From a checkpoint of a small mixture-of-experts model trained on Wikipedia.
Experts: 448 SwiGLU neurons an expert, 1 pick a token.
Training: a variant of Adam for the experts, 952M tokens, 7266 steps.
Below are experts of layer 2 (counted from 0) of a mixture-of-experts language model. Rows are named router (the router's row for the expert), gate (a neuron's input weights, with its number), up (a neuron's input weights, with its number) and show model dimensions 128-255. Each number is 500 + 50 x the weight over its row's rms, rounded and kept within 0 to 999. Numbers have three digits each.
Before each expert's rows: "mostly gets" lists some tokens that are sent to it at least half of the time. This comes from a sample of Wikipedia text that the model never trained on.

# expert 5
mostly gets: " with", " when", " as", " against", " between", " including"
router:490491409538468521555576460541436547557530535549486537464472525476436502446516557511521442621465574450566391561461466537597423509521598507468473428471447425554512554458518453480508587562594454506569414559469550374509429440491561494457510525427408536566480527475539491529445474488499476551447589449550509425511546531527489582444458527556517558515529520566512527540525425496479505516519
gate0:530565546453484467559522538456527533483449416455546532498494479407505620503455502493635473487518597539524460431496486518430476516555440470540458538553518502411535513537519421456500413464522499489510462508511439435513472423565458474444554549613503494490463492521504522476524425430556465623472549464498545522495523461402497530517525467439515528442578421515422581473456544457512488535537
up0:644585518491548539611443526431538548460519457455467488513487518608504472457461408464585515525452458545481439436468500476487492592576465524554472518503567536466553553485527487444523486439479411459493543469539467434444514607561500555498546484496525487418506553502456483561511503355564462555501599517502575425471553564518457450424409523469529536513563513515528560481533551505528550524524
gate1:486588477538543396459483552536536493456585541433397441494490579501568539534494448524476511516545515492478473442523420508497454481430488567518579536572541644494527456436537530550502509544490466459439562455521560496523504587516525472540484447519546578515460520486508507496559561478423478481535507459497420464593517476476523515512452562540457491542658538475488505498456473568487495549508
up1:543577493512497440507580546550544471486571531524459497484511517571495509467460532461581471488504506589485487400501488430594532495484525548504510455538486570515567533424476538546603515615596501387449490450471489447574526546540524512539462475497500628485511515443486505413581501454477521614483515446568508426576548547449614450477404496488447511442538473557463640531516545489467449504502
gate2:561523628486548516550440533385513479503575560455476407524530396526546474485388494565509504496416472583427530488530552450406560491462448522502419480414462598485487503534451528450473443541392532536497537582556487522581466562422485489479444499464530492460567478470429496570503526518625485460521529616499532497458518539527436495505484553567546543544575490527515607401485666504553539459500
up2:509457491434504414467511581570439484488435486516545561507424580461551435493567500513449524456612523483523498530459448539511579486534606548556539546573555505571503438394544513601484496428503551484428530426455479514480527514546556455512546545485452506564456530506522445409532479554605522504466508465429510480518513473441535484511527439503494463503470430488508406520448362506495412536574
gate3:452590541467448454521503492408512450471495502357474484454404600485542587542537491550449542473495513521629457445508485515569543474495503522496488517421501429424587467540419500469471484473429482560548549460542503550515454539507500526469498467547519569489408552469474517471514487475595402478515419532522521471537501504438511535497466578488434409454534501518589466504394509545431466542573
up3:416483558504482453566555618486503496509417505401562524497505548569473524529534522536504533539590417506583569495502559560489516402478469567490533542533476505451485460499435455591567498512519482569508511521548558522537653512564580494444535552547426552459499507451480528514576475521480525507481638406460487546506476424452429552563552525475582544509520454469475563443584568542471470511539
gate4:479523478579503381483487607493542530515499441434478466481545500491516547371486504448465501523474499577452501491500429537523517467433551536497602529531367509492486569482474594579512514476535474556532529489513540520522468530547507500462478529448473535526478616493490505522539551469473455556483550544481531539587536506596512564514460530532442429435534529539499529479491494510476536480546
up4:492514514461531480510507516510547510508521487545397500546542550459549548474441504602416528529491588546539598431484411552494560454600453503491554474518518485485496567492480583515469502451570496451530511409467454503479465473508498494412544540443487448521545457523417500467519391481455499451597469504602488537528575508451456450458553552464430493456508522437372498528513508509415479538504
gate5:511528561499591538504511547516452421497453526457505452518489509561414474539486505500482464539554586532497453436510441499545562433449471506469509508547538462475430501517378457556482501576535522658523485523451498445538571489587464346547496633512474492508498577504436636503503563588470459518537610486487455509510414528436531506535542485509503501455547426526456524532589577480430437496457
up5:475530541472579493586510479428461470564427519435505428616578459529524531509370509445418459520551649579497512445495442538470547497450503470489417490539528473522557493473482480521442455617475475506518446474474565493496526506494449559516442608516528501524446482458518494552500512563575419577622483581455548515500519486534466451502510494423548504436515533565459543526415521429469492561424
gate6:493523501509492498493513492433453564489589504474476527517495365471493636447570520454529539521509429547609455504525477556453493594454432432526509485560364504499515460519468446554452546606351526624476506496401596495536493450518437474558533537466482432469442526477508530534548544574559427430523472503541450493462417508482505572517479476460552551528459484551572499470459514425497482511460
up6:572474464437482400505497472512512502495655467464485524511406453485471372508475510586462472442485577477455478446464474479456537485514507535516563486419524533442507492544567397409492447469574471453487492449553455383441424574556575550478570413507538452437435471525560457475493427462463429541486470487473583541495571504374512465460489427466451550491447517435460385533412531516613467503424
gate7:488481581429574553568521505612505508434462520495385478557609506484479497469514479411550409498559567631475521533482439526501488532487571501550512521498529468444558493557533551581460520574496520476551526427423509474483545495483524512553582460477436452510497563502454504509483545498473497530544524617469488502573463538532482453454506530404467527457545507535357662484535471467465501476392
up7:516517507549451443457492520435448542403463461505520499536535548484554482536479534578478572541499405508536539458528462508423463485409445508490547491506510559561402522525538483436527451443532483395405497500472471538617573527519563472411524558449502577566537449523528501427500434362483479506461482460565557515395469477346510522498456524568462483454599430477560447467419443424587527534576

# expert 2
mostly gets: " father", " mother", " wife", "man", "ishop", " friend"
router:439448441481514406587493483447523407541531396525506446487554532503490550442405563567585484515518501501436563436567463558518492546526497511506462496458563494491546550449454418434482543478544544573418492560506537520472405503516449528445539498434534572623385517570419616452499537474475468487531479455535449440494532520499550458468518487548559461565525539618466472437432591550569435538495
gate0:447476447522486535575522431394523488460605431601477589499450504459525621473421495491518451432401545418499493489604499545543530440399470513527581442489423482495551539471487500446521510502478557443456544519443518479572466449444473503527486392526610496449574380516446513511456550441506504586492468464473433493421436513527501531493448485558407482604430472513533504494506490568595575567575
up0:527419559569479530364482506543444528515525472495478501536511441522554436470444502535516575584494544534441446479560531528515456581479495539477614572490493634443527544492445465459484467447529464529484469547498500587453495528487627482410431567430469436545472499555510577478579484516457459463606555452463449567491400458476475515581634521477499556482430431431528532512508546486434477510493
gate1:490551533442505500512421496530524419544395479528515461476396558491440492488460502420558473449437529514565446527497525513550540520395519487431537500427402416540423523508521510527562584451475418557567559547470526559478517558484525511407458536536424450529527490425487494451562460460527525526483493425481593462409530480492450539487470430460577539483473442525495569494471404364487496401523
up1:579465491595530462515522494455543457513592550514564542551608413583549434469479539476404528432570488529433523494495577496478498499551464523455485441532573506501585468559521599414471476489469546402429415503465470570525449460461463492525588566501507563482505495539551448490542569529536542550498473515523481521526511519582567470564623450480454386482503594530535480471578496516466460498475
gate2:464420462594532517546476485496467454392481486568531515562559446436432598547561522501493502518517456452602490507533511428563502494538511545489487533470449483533514466456504502517513551534535424534502548595532546512588558446533517498479569451524403523429499479432458520495497525476541497577453489411408494466513546510407419560504430525474470555468515457521607481447500460486610534486519
up2:562448511502516483586520480530466510437524523507523496599495479414524559453552491571549481491610498529522548440519489446497476497554460473578484547482474559411462594524469498631450470462576451516507519532577538464579592564542488519516533436478482586508557522454476569555608535420471576465448520422516474505461551471427463507481475535426454573501498447483499535479546443479502483470497
gate3:453477537478414504596345425470473505499537495528490440539506508570482475577550437464465457578449522500496420509488566479451520490490504444491527545603511404537469445507502537534493521477501579543445526542426500536525515570512455429542533518415542469506532556519467479526469450572511505475452489480543424503448410476500500576473544515508624481444567429392511577519523489451346432551501
up3:457485553569494533409570519523510491520418464509563539422551505491436467485434554469515469485475411514515489499491466469530498542495556569495532523460501533490482491539539598459577468576551430387555505461515574463496458446457556462436542576585440436500513562529502491509481492508546582557434574428463519487527538530535462513581475439440476440575442553629524407538558485571542536408472
gate4:421520511485554553430450443461596527541511545520536464518399571535471414534453454603513472483470541462474524507498526617602462418458529454486377487492462547480514555485492524554564506515464413582506483511418539555505479472608523466494479520427461489476415487514495486438440400523483500528534447535542560418554550491467490535488566533550527491508536551557630545483498527514546493557478
up4:509518464433541575515441557496487451484497475501448434481454526532527514549518561498496560399537499589559511503527413496566515497501469428513468482462420470550507532434519551493481592572490505529553531446539485486464555560545508460435445484507465495537442504473448535481529481509497525582567505519475562498502476499593427484470445506549543532462554494424464511438551515534579472503561
gate5:575532453535515541483497507511548528492440532614520497434508544482521516605608439396478552532481438560507492583509564493571496401424449528526522532531565492563500458409445512497566528502577441420543567519512555559436554420445533512516432451471576475472525514465590477544529569477472460599492541383420489505494472465528529459522589451420501451387523497485553497526490533504514499445479
up5:558507553451596468496551518564523552514397453488423510470504603512457498561535510422557508528451516385452455512518541604491502462423449523569456513469461474430431514510557439456538559313582503529477579504504485491531514466453529536555494495399463490525583580391502502508528538585436416517441590419456465470563498478440555491561499484569542594531564511477461440468485504500499473442516
gate6:519454566539521528499485523520503530517478501546526488519495474527542552499462602417584468528448433564572466514402483476575553561524534508483632515501495446435503502488531483523591490544468486474428462515543469518555492603582575493470548442468673453511615466548464556479601559483429476520458533488487470450472471451601537507493471473483492515599495510532422498472424434491437558487531
up6:553530481481499504503394601548576553517524485524580550465544401511511548445460544548520496531480348536598517467458515528480551507480451444528521483532466513475584513558543465563567526423501524592517513503506616462551552557476423455495475479373603454438543487491536589539496554555412499555499512490439435410445544387529520500516384490519462477482382498513463495487490502515563443557518
gate7:567480548571545565394557555459564461452437445563523553489477465473526478428501520446533587517525502495525497571465561482451429506510485429480442559562541506568499487520549515476511555427495515450399464480440546521457495589509533436493481534497512540473453440481461519503498585477515465511471541517508472456576505466569466590583512447453478633479555505437486508491529574472598440472534
up7:531458383430582593415550522504567531415447412496525454627422521413515495503496547509503484413565525529462551535463468577563501496638489477500580492516561488533488552472548521569485559515564569504510560500516578519539535526551543524416500481586389533525464551496438528545441554489493487436477445500506482482502515555516550536579515508440388532539478449526488454549535456516493535414524

# expert 14
mostly gets: " ill", "ind", "-year", " wind", "iron", " Wind"
router:520490592553492547416422594520497521598471476494412431499497616445525396438456480379565532457572460471507428489509513445554513456517506455444447491503452541544529477527494663450538543505577464475565531500502551521408411437482500542498495452477556420458459541421505479452571513523502535505545538516581455453489435429486474549401433541451471566372556452493486475465503508429539535442519
gate0:413504412541491459523504572454585520539414563484532478457396547463539426506549458453497495418538535520497475538607529458574492452509433480452517478558452440513500594458402536466472472472553491460566496463562630557525506496468561461451385458455562481538523511474564555486491492552497460499453557465409490437539497483574521622539529445474593548426525431480482494497473525582435514478489
up0:578473447428496520457456539453492576497467433573537600537465479593478562559485517508495604510503496492409415467534445474535469473522463503548445469590621513537486514435536550575490456491614529435493537511491506446536576570531591572502560472452509590454428484486510511420462540503589480496436525528526564488457554593555502536644602508596437500459507416510469523571499577554485543504462
gate1:548516526477440538538533413531391487544494539438531521502561454565511502443461437491484474556496526475472526570451553520524514507560599478469435541541593453511541451515550569476506483443442577474528506510447594608433451510437443507502535535425588571433393454458526422645504528566481461506461462534526465566455504469482483499579483443493560532538495498458457499456561444449506477492472
up1:544523568505416508480442518506477507433377535387496551506487562495436505536448525414557487554443493491493485527555549513484507605469510561527517457574469405481501472527427540562506496459505510526506509437559562521574419548513546496422494548484445519477551446515505421400432512483568463508437513467629505554650546504472475479475458403494546562579532492499468475506484515448527529513471
gate2:475563409553545525428431470491478493482443562498474467488429460503490456473499505453440489538503498573508513539567515370577472467593545553549515502450436387487514451546504560534572379526508515510519532431487484471471458521445540467527409436424521506486488537444408523465527608535511569534496434405502547490608488476496446449406543504464440563540506625573446526512513515441481456550488
up2:518484533530512444498538486489449453379484484506481591478413494536491556526480466424491539469478456516482439496528503560450568488518552509520447538547517499451545426509456496617497438474463448450573597484565491504534458487471635552569502461471538491467481529536417521509531543500481563427524515443457421521547520560554588549567416486431527562526439560533446470471462466547442539537415
gate3:371430412447549579461569430492581497444508497533489484524510471509451512486542489461474527440490409503454445600480516516513518593505492540465527472530506413477539414448565535531542541460572561465484499581447575562609507496497504436488450475418516539496434484412445427539420530491480528600486441512507496474476514525626558539629545524456537556497495452491478511471528391589447481483489
up3:472436542540511493569466453500457518552535482490532419546463452489539464477590515484476517474464581476441526519481497443493429451459409517502495467430393497500623548447427517493532547461487542455529522571494493497499519486529561461538448468517524574504469498504556593439545586658508490417502409474561408555491471542483544576544581509466517441440581504487555416421476393454461473574536
gate4:555526541479510515461590456538461441408427496508502562480485620537519481465502539440494466439577574526540386515503561523441499531519534476547546531475529514497530547468539519515609556566484440532448503441487458494450554511493393517496492490484508520556453487439584471513458501434489563463512528497501441516533615538460402404452547521443464491565561421531438464543532516476579464415420
up4:469473540544552467564432594514474503596585525528528481583475450439588409531496501537522507557535499485452523474497451549500377510393512557522484532464481606479402496426538460457489386632612528533498518451447476424489469455480538479451539476540572433497488572439551522473542481514493549494575528502578542505444544545482508476391533500422470495481461438454510419551405421551500559521491
gate5:425397487572440575574508421554390465518511478533521498597564504512494553552457493534526479516436511475594456597541469498510483402512551473442604554567523422507509529547512475527488540535433538535595517379542548530505515510496587477560457544453561503566489521524483499423490498534576537575540488502500545546431472452609427606499536488418526595497520504486425484497507473481460533448516
up5:486443399578427577575576346481376530487531588528519504520606544521487531529478497591498524508417486480611502556562397488532504435552551422431614524538535504439508574534432450447467492469502559511572521436556513548475541515454529555562426527443484513543515508557490522364487527469533483517487417504507550531423445503588486575522465514528551519465594497526401490564583528539418543502509
gate6:393519500488425548557437435486428520512555558496517502556497495436438441428428549532426508555451529512575480469551513514499429551440537499473465473463528506582524419508434520420430498425440544566436431454475504504518538558473433390456459438463489444478573604431517516487486486523499496509467446494439599618454416407524474556446524475481656484514465503512438440518486434483498554490526
up6:404432451425505447470536576545521473417493534484392454519426551492517499486516454478552540451568500476508501475527535475566587568523485403405501472505507565436431583481469550513526529439477522454553405542517536536545485413499577531476418437470484470490540522500608487509520501448488461402572452479444446445475507490474479478460503476459498547571586546550457557458488473504480541495512
gate7:401420539481560575480515495600532468507463509506456488501517590476568430497564568518349518526532523474445526508493500505530477498561527458571476534521615440431548470442464559518495463560448495493458426465546510414473452559442545458521428469470605543626508519594475536459474488515472512544488499473520488455500515435572523456440537475563534493476480561528593516492401383472501382482539
up7:458468485428538581442519579408546467380524531429560430530486491437487489601561567423527460493509514564434601392469542483514562454510559480559482494449523492448471418524459469535537558496492491494428568549527537505538509479527460589585456539535452481495497475534506592499457568497535458485443463464530547542502514558403419458441526522506436529602451483431474490485455488486586466624585

# expert 19
mostly gets: "idae", "н", " ref", "weight", "istrict"
router:458583510550510479522617526501481518465470365482541615543469494472414573530652546591409543573434495536594561427461489491459602521419456459542540475488459477442467520547444454503475443518484483521466508585509534499573508454543429506422381473520480475487442402532498544490447485546463478512467445464423530617519413512464455588501500488445497566575603488507539519507497497432452495553508
gate0:450527444510432550498498551619457502520638501566559462494500518511463538476506522434517498508537463638557457559515478601530537549508550467580483510538510434482602574428488452537485456474465477500549437503462506455473457408421417401459524536415531506428526553461503505417501472505510473542532503582527426497543422437478538460524550476437458524533511499534569522477461511523438369518483
up0:598445548562546498450615460481471532459482482504558560487467620529496426511582463530576463505502566441378522465562571434528452463535494552495523598562493455495465460477565567434503539568540501532499467481484469594515543597544578532454484520544422465602475487496494383569538550505591561464476567499511567512478515533436521570513549459566559363544515402425445489478546482466508471484495
gate1:476461570438504536580467505525556540488479446412425522597496480581523496545456501476386550500413566567546502479506456450502525534448516506544478466476511559510490487445572553351443506552562518585422502528514462431592426576461535586522449485435525497404439486532525490553478582476535457486505497408467489562468428428482486529469603481594530474515575541440463516452405544546579474570516
up1:573502517533460575607514415539452434473498494511440549542541444538438554472430589490547504515470535592467424473500511533561496547459497526470441491576534565464541502582496422440422486465479556424457478542527520505567493580490376507467540506349505469437427481508420478516515553492599493456491474507489507349456448571504516473509569529482501442538476613503467467504380480564571557541581
gate2:410459502558497543524484382641527457522595399453464479563624498506471479473454495472458520417419481482460531530594511458379403534455526406399534530495500500484518486501582467453497502519522533505444604531541556550482510440488508493487531525513512450402534542544533420467475476572606407549543456510415549526439494480543476510481511464469576480492370549392472455576529586416536502516502
up2:470569480456453572500537352474555548530486483494628423477497541520510445462460466560459403429477532400512586515585477567509509371589540505520548559601546535454538582395453447533530512538528499491534480462478483541536524455555470490400513523565546456543417510589613529436506406453537443463485481479436559461460561535562557560564503449513523524531498560391514525490569534488476488469481
gate3:404515519581494471501423471599514501453491420512509538557538419456510478475517511458480431422529552490641475527481438499484530447477531369434467450457397519430540465538461437486594443509447492529531546545441514544613468549510428484492603593612489549502529483508491488365479548479415516531468549423479510474603485485499548481445455462531462511482487464492418564547583517403478522498507
up3:563472466519364472449539499478497490384468537433480428478491558577470500458490524501578499434419505509503484497509492453508453501463449492489512501492592546530574518459528565540523512555496551478584480541504444605459482526504485520468471568469489512538557533435493502512564509383541514492457468488456535435502425444495491553581521566535430590501498491547499459460469481534422546548537
gate4:380476532443560453447478546464463548474529402500522496389457484438494527474525423451537463539459514520581518480497517466493444484518444518495456471466471356616517457441480557549476522512462501545597576410449485468413518461509535573457481562381641486574518502521492463439459476551434559541441450499521481480396388489508437554584536508466491550563463559512480471511444353462490490505493
up4:420535496444449475481493433480560390540457518486446527544478485472591560449528426458574467454469457480394513511502494478519464534493455514452428513570561537520543429434385449532510404504500497519553488532501524460585481483496462502508543491576510480532496513460543474557465409502555537380515512558567470463527509510447536396495405565463569498551467381511524546496485575440537411526473
gate5:528421509443584596485539504440480509455417458489482481517544502500506476530443547545551518465616546531473467570545462489512453552443563566461483596484530515450552573530529435461581413434525525521432505535511512485586456436401550476464567411456464445452520546479506497547474480470520456533454488512528517582503537515451533569605516480448493575484442451438424523375390550618486471543549
up5:526480527449603529576504462494458545421471489497498539500497442418498498430486576489536521381551448618560514485466533485488449438468592542423517517579533534513495518514509462366533420484538519407442529491474629502588534521430521490430488503531426535510574497506475514591509512545457457481551469538479443550492511552422463533511505529486468528526480515482472502486507502489521388438569
gate6:518488568542461474472432490571488549487410485486443520522464557440484457541505477510519483554597519487491466516526482423526480534444469586498496494461504495527523412493564588544508525549557582490547465503490521344502480453602519488542394388519517452414491548488515497533511487657476509468465454509535394518572457490524481525443580599495502506521339423437494493427486455548452444496514
up6:406465496467488505467495524525505483474496506460528510474550471523478532376568514525523573473478463547518470530452369579534504552475567530499487535479403519462477491475475534498430478504474520548581510501512435470540542497527424470549464402543425427502445447525440529418431509502419649494538491499464497506510543545578529514422372473397502445466428575508589472470448535526459549465460
gate7:414507587595486526523466557467523492516468516498631587462387490418545553453542471459481464542470510592543514545558509532535561496463521580611456571451492528529459368548476448458498503511537572538452487541512510546636540537463441473381474526433462459545509498415528516505528539520437459596597565501532485478480516524496510543450532420403524443500533517502455474454494550486422467548543
up7:570472439390527480480570459446477473520536523463468437592627596592561532472492647538498517465576556479445493481461464512491452499531494470445533498529466521539527560532564473496485440612471415492528565407485506439485451485447488535657589510524542522455517523529452514524452498357509513475459463488521495494496433445502519432485488531607488595548516502527472500596415543573559570482494

# expert 27
mostly gets: "°N", "″N", " Died", " ×", " December", "born"
router:556484478523565555582496492505542494535554554429483471462506503453521537645497504476542488591486551517505519558548475473511441516508534493516419527507528499520580450442568475497501447468478510460518425448547537437448567522416510509493498479617522508449486516527452493522467496519567503528516536573470452573479554471424453441556494493529482539414436461571460479444531523564484436475377
gate0:449483494445515414559550624546521474497494554519494433442508485377553470534629433503485478434556453472460516531504525529547441420549476551527433462457467468544475523436517458521477494505433474495490531441484567596406421591513612414495433428459556514492437493542473475396502484497488490492489489550537489562479620497589588637474604392409508405507461504510453517472513393498529561501508
up0:503383412363513453523419489486539429496538567400462442439538437535470558514568436470547510503484440476471492573462473504567404468496506510533490500477477458381560460416556533384472517486382480555442574486463523526428569529464552437496427477539495473455554574567556479567513538540585487498481512605435536485515472535513513556503623468535494493435444482575486521487494531502560505510566
gate1:463525567502493494416473476542458438408482531462472490567451422438507459487414512387484502452509506510506470568533486379457490458500469480481520555537461453532577410534528445566517595516467476571457532407577496531515568511469562544541499452544612426512515482440502565490464581548498480534437486441509530584510457480526488493481500484512539436532382528582511444621470487458483526533484
up1:485519469497417479531594505553519523456590603454535476529510504515510570551478510594478469567502467552404463474455519552539570436432501493619422474512536490430486518430431548461554445501555494535536517539344503498501463478466525497618480434531412565524516595582545470522534470570454556469511550419610524450510518437478578511526454514588468523457480566517529479505520525494594537523481
gate2:574551560525457446541588440534457554526487392451509421574612477522518521487505531532412459496481500576490511638455475551592451521531532514470480508497448567598549572484494538393404417594486459477520565432502464493449440537565449492522674490520602441460468438467426481620475470467506491462495489595463449431470492559505550566422498509541516499477524524533508504569460507469524590515572
up2:530523470560446547558563499511504488577539464377549489567580397482515488502470483565381423477420567556536509622565550614592401452479529454521439512490517568529471535510455622447471507493562573468577518475471481546452500517442569500431525563530498506527530460454406587646537534491489532550519407576520478507454522524474557472487533470529423487463488538499483421497574488467462542493589
gate3:451486506373550574541412539530549567396459528493468427518418566511543527523502499377460487560427487490540509565481604546557453471543515381503458516513530523568521471585543514435466487481490568452564559528507507426432515573422539554503439442450475540434565507571474592585445530560455506495505532413410518427526456489477421513505423468466513528516425493378456470460517395525524514500504
up3:526386477553561470562510528523530546479484532540543355486483422518556473489554415495494507525439514573540513393488512610563421552565498513466361469574359433489487529454502466557424534524454496485519432530480571513426468486480505566388450531525480379459459503565533444584401435520491489496448451504591499437493519490504427527405543493579480566513447469507448502454474525512537502509567
gate4:485519483475517436539458532533460482382549471511462549604486523496481449523452571425455510506486523557576440486483454529448491465526411545544583485522560542574504551595469513505474393502510494510447515537469511548457478485464476477504639505497415525508495434472428526402490503516441482492528561533496492557510428488486483517522518512429493494460563535513492477504454479518536520507487
up4:420540492497501476493468514626410525475582459517503534566570517531556646537466540520526562529528490473490470440567591495526530380487376463565483501472530443480515484450513444400442467470469524511524454567457447486562542474516546443526544451402512522580486530475520508483462549498593634452504551609525455476465516552546499483540502489588619503545602510590474498454558502539428510533476
gate5:404520456400433508577464517444458477509499524513470627517494537452477636470501539483571455553426509459491489499549528531442430474511495406574431538505521554529535544492490396541540472462506477557547502518466546538522526454545437454479444493474448538536485458452555475604459440476493472528530520436436494595478515414481516542473516448487565451507448474518483484446464342604528456561609
up5:541439478621554439384511438551545487515431501494529404516473525606529377589457477470435494434505455531550520513453491486512573493469473562476519524512458427517479493562496625468497505527515452468524485480532424424472475546466519520540518493431561495501489555486495514400531533504518540524508470504563549459483568538513481501530484502489409477527546483487535459559571576397471563455442
gate6:475526496486443502574489484544487432426525606517442397518483457538509406511489497460490492485430534499515452483512492407551495418502484495531526496577509522493493469538404476397473493526401477483480515570427485589533469467445503520439505420513467444374493469534496537451425451470426485470437536382481609466469489487459552594477482401499571503520472614532643469376454490493528449475510
up6:484498499487489552464555494495543505558399562538526486483398445536385515497470444515459589469528464460468536400465387496409519521520492504544540505461618364485500493477559519530556525505567577477457466620477457491595550510528533480554505541576531480427496457607488564427440559522448482476462506527559551564518533467457518482648452494441567432480465495547634501464438368519509453525428
gate7:472375468517505464552596469451405378549445500440486486478479529577476532487481483577509507542546550491557445553520434568498552487479528447454530513441455610464486540435545460435554453556521369531586493568499464566457501560508543533518496541603508472455427508481580462597545547447580513535493550546462479551436579506510433477489446482439549598396459457531491494462576548423526540463467
up7:407445568467401434457489503451504511551498481411536438487536522496470495519451508562555553433525458514616473534496470490531573498495565488495471551555404621502480560470502506402598480564526433597599480579525469638398503480409549511515531530494490524442521518512575516584570445492543642495444512466477488582464523514473504469464443439467510540496509425579431533563529574492505490483466

# expert 11
mostly gets: " Bre", " Bol", " Bal", " Cal", " Bud", " o"
router:544564467463517494526586540453492598537523569460488499432472423578533550490533411525463480477565501426492541481426543476441608507456506487547566470542504571454490426515448487573442441409462456473527482477548409443564511503539554565533435477517513567472481514514510461474417429426496511416533423498501558522574570597436471427519451531578403447549539487530536408570592552518522513493485
gate0:500500525533438505454514483602354460505571550517514516530497506509532492453506476493482497485527533582575465541618470445640381487543555532517456661513479474481489453535584493529495572545492506470517534528519573458496385505449552427456539525533524477538485442463437513512512557521513441539495625568495506484527454476546492593488530463526632525457568544487489545459439464476447437626529
up0:500531555510605534447463533469410572448411509548401511524455569517415527508452466415521471487561374539554505555500553471511542543472613478525482526557484521599524493535435543539532442607612557481496478483503502499443514450474470494508458438453419514521495526541560527532550486565517581441500461538559546528458478473525442499593539463502416547524462512525451536576609528556531536477419
gate1:418558559500551501483519489491519530515520505543477550492549574489514503579550497525464527555490543545519489529547512452486485513578542592561485542554545488531513478489443512556580467535484543494531474420473492471490473522431534498477500518442560483495468453522547512597495508641466447585399514446484476489579461493519477543469482495508467452517484514520441564565543436511511388531527
up1:507570598452588502426510519505425506536465471530389492517502491613418462449470524509527478445461592495515560503491429391517593380608428507468545493464482403545561490418516528480469499491430464473499409458486526456509497425555453502447422496579548485513436473603447455423478595393422531524465518485428439526520442560496418539495588469476465551494557535513452419627573552546495448497566
gate2:432543516432493536564458480508530489465544487551496572539507501398485489452552558469497500580437430586630486570562467500528395563516504403477417574528525463519460525515519517517462514556470537563482532432462542503461475455435485402450582542530588470527525441480593483582543570489579484555501563483508535503491504452562436645552507419563514567573477540384462490522460478510403359547546
up2:444428500489549510543533468427477502464582409469471546507474564517560530384551564556443447531574551521503479498553358567567519468597574498476510503605508472463574523635574428523437540405468449543543513414550558437436505426496557474567485532430512450552454503467583507486509533537575458399487509503439539545513555472539496509489499567409539487500476525499441519495546417519394542502427
gate3:400465549514466463456484449485513367457566479532507493469546530422502476431448488459496532459422525510534431523603583506515435433484541404480487561516317497539491495546489532544525521454472518516464495450448538418442479453429590506393465502516519469522561439504545511496577559431579500551516571541463462580505470419493445492522593494397595563405489500489542521512527442487493537568498
up3:502539475437448529519430580546434534519455514556566460543525487531457548474537495474536512510433393544497517491561453539407428600485485546488515512382485405510459527437557550402465538573545405465485423517508492391487390388598498466543483516441461528605494489468464454543573520551531480495550560497496539479475512452528493471532572527530510499511489416441536512431468559491349467502527
gate4:418521488532416457448504503446512455468587476556516545499473468448588482575434510478534439476517515589574540610510578446606417529521458550504479676460562522525553534450507570465538508565538460479454540477429520464520481491466522399489479477537558481577509463564454476488536459494481528566447528410393443573542452435514473548518484468461654521489467508583455537474444500511577494516557
up4:541435495483422510455557568616566499531476454486516508495510482582486474405542497577395488409539427450467512442481452500421494482526516509516598394550458386440450570511502574506521502503506459520543534552449419475494453477555509485543597431496583552489543488506590580364541536438535536518498546489460459445426511498528521575591560500448446557494571531501415538625525459486482570464565
gate5:437480411477551479511516512554487441407503533509531474521488513492536534478474536534519591508499514542553416521657478521514573426578435521457466554485444458522490502465505515472548526526500487552500478498524559483427476540468538472391512598527586510569467479501487485527566573466531523580452441476534471491527508476632577495536538506437528478464442560504487562461528442537449462556484
up5:481476527475508478598515481469477509529470532462580542437514499423422516510487433453476580523597452463402463507477547466497471526575454452597459472450527381543469472442532487429506531547483556472645564466514518491387454455454494477479427508529533413515501481412504551572424496595462486552599523455428409500523528421502557429575508521567428451467419506457506509498513530535485557502552
gate6:422465487449462461515551505474495460413454507522520491635505589449534465475525491453463467474501548507569439568545506483521425420486582565494482578475482468505555502521599490508551546530491522522519518471498568445542415502479557381465496501511510495444552486513466543456565520514473491605558554460480438498459444470574477572478504397542628501480484501505493590479439406484535552589563
up6:523443452465447576439380428542468472496472458523493453399517426513433520541456423496500371451465563548483498529529565527509473508428532496511498545514559474484562489478583501557458500542467546533464439588442523569535480484516555473484491582560581596547409432522468350464464504404469547500468512587481483551568422489503500520556551431491528435531566445579528514598542605513535515560526
gate7:453536635517484486624574420552484506463510470425546586469427521498480515539569475451484497415584528454624502553566622435527482442465511523520428583442483462643477496532493432445434506520470574460475465489490558456493440497474503478415514500470552485522532496566464492478517470524531481531488559480417428528513467466467488510484518446445560558481501531424511526391395402436458497554484
up7:492464498631497500455565449528476498482485559491506559549493504453428527509488492539594441488407561505482477450518512500531625532501421594495587540450552565530480434595422469455581461476437473528530463546527557521544441471537454463515612550512545508363446489535507537537556514376486504482536484442458459493613557385527513507533417429544480544439516546428472534486514486437501545484463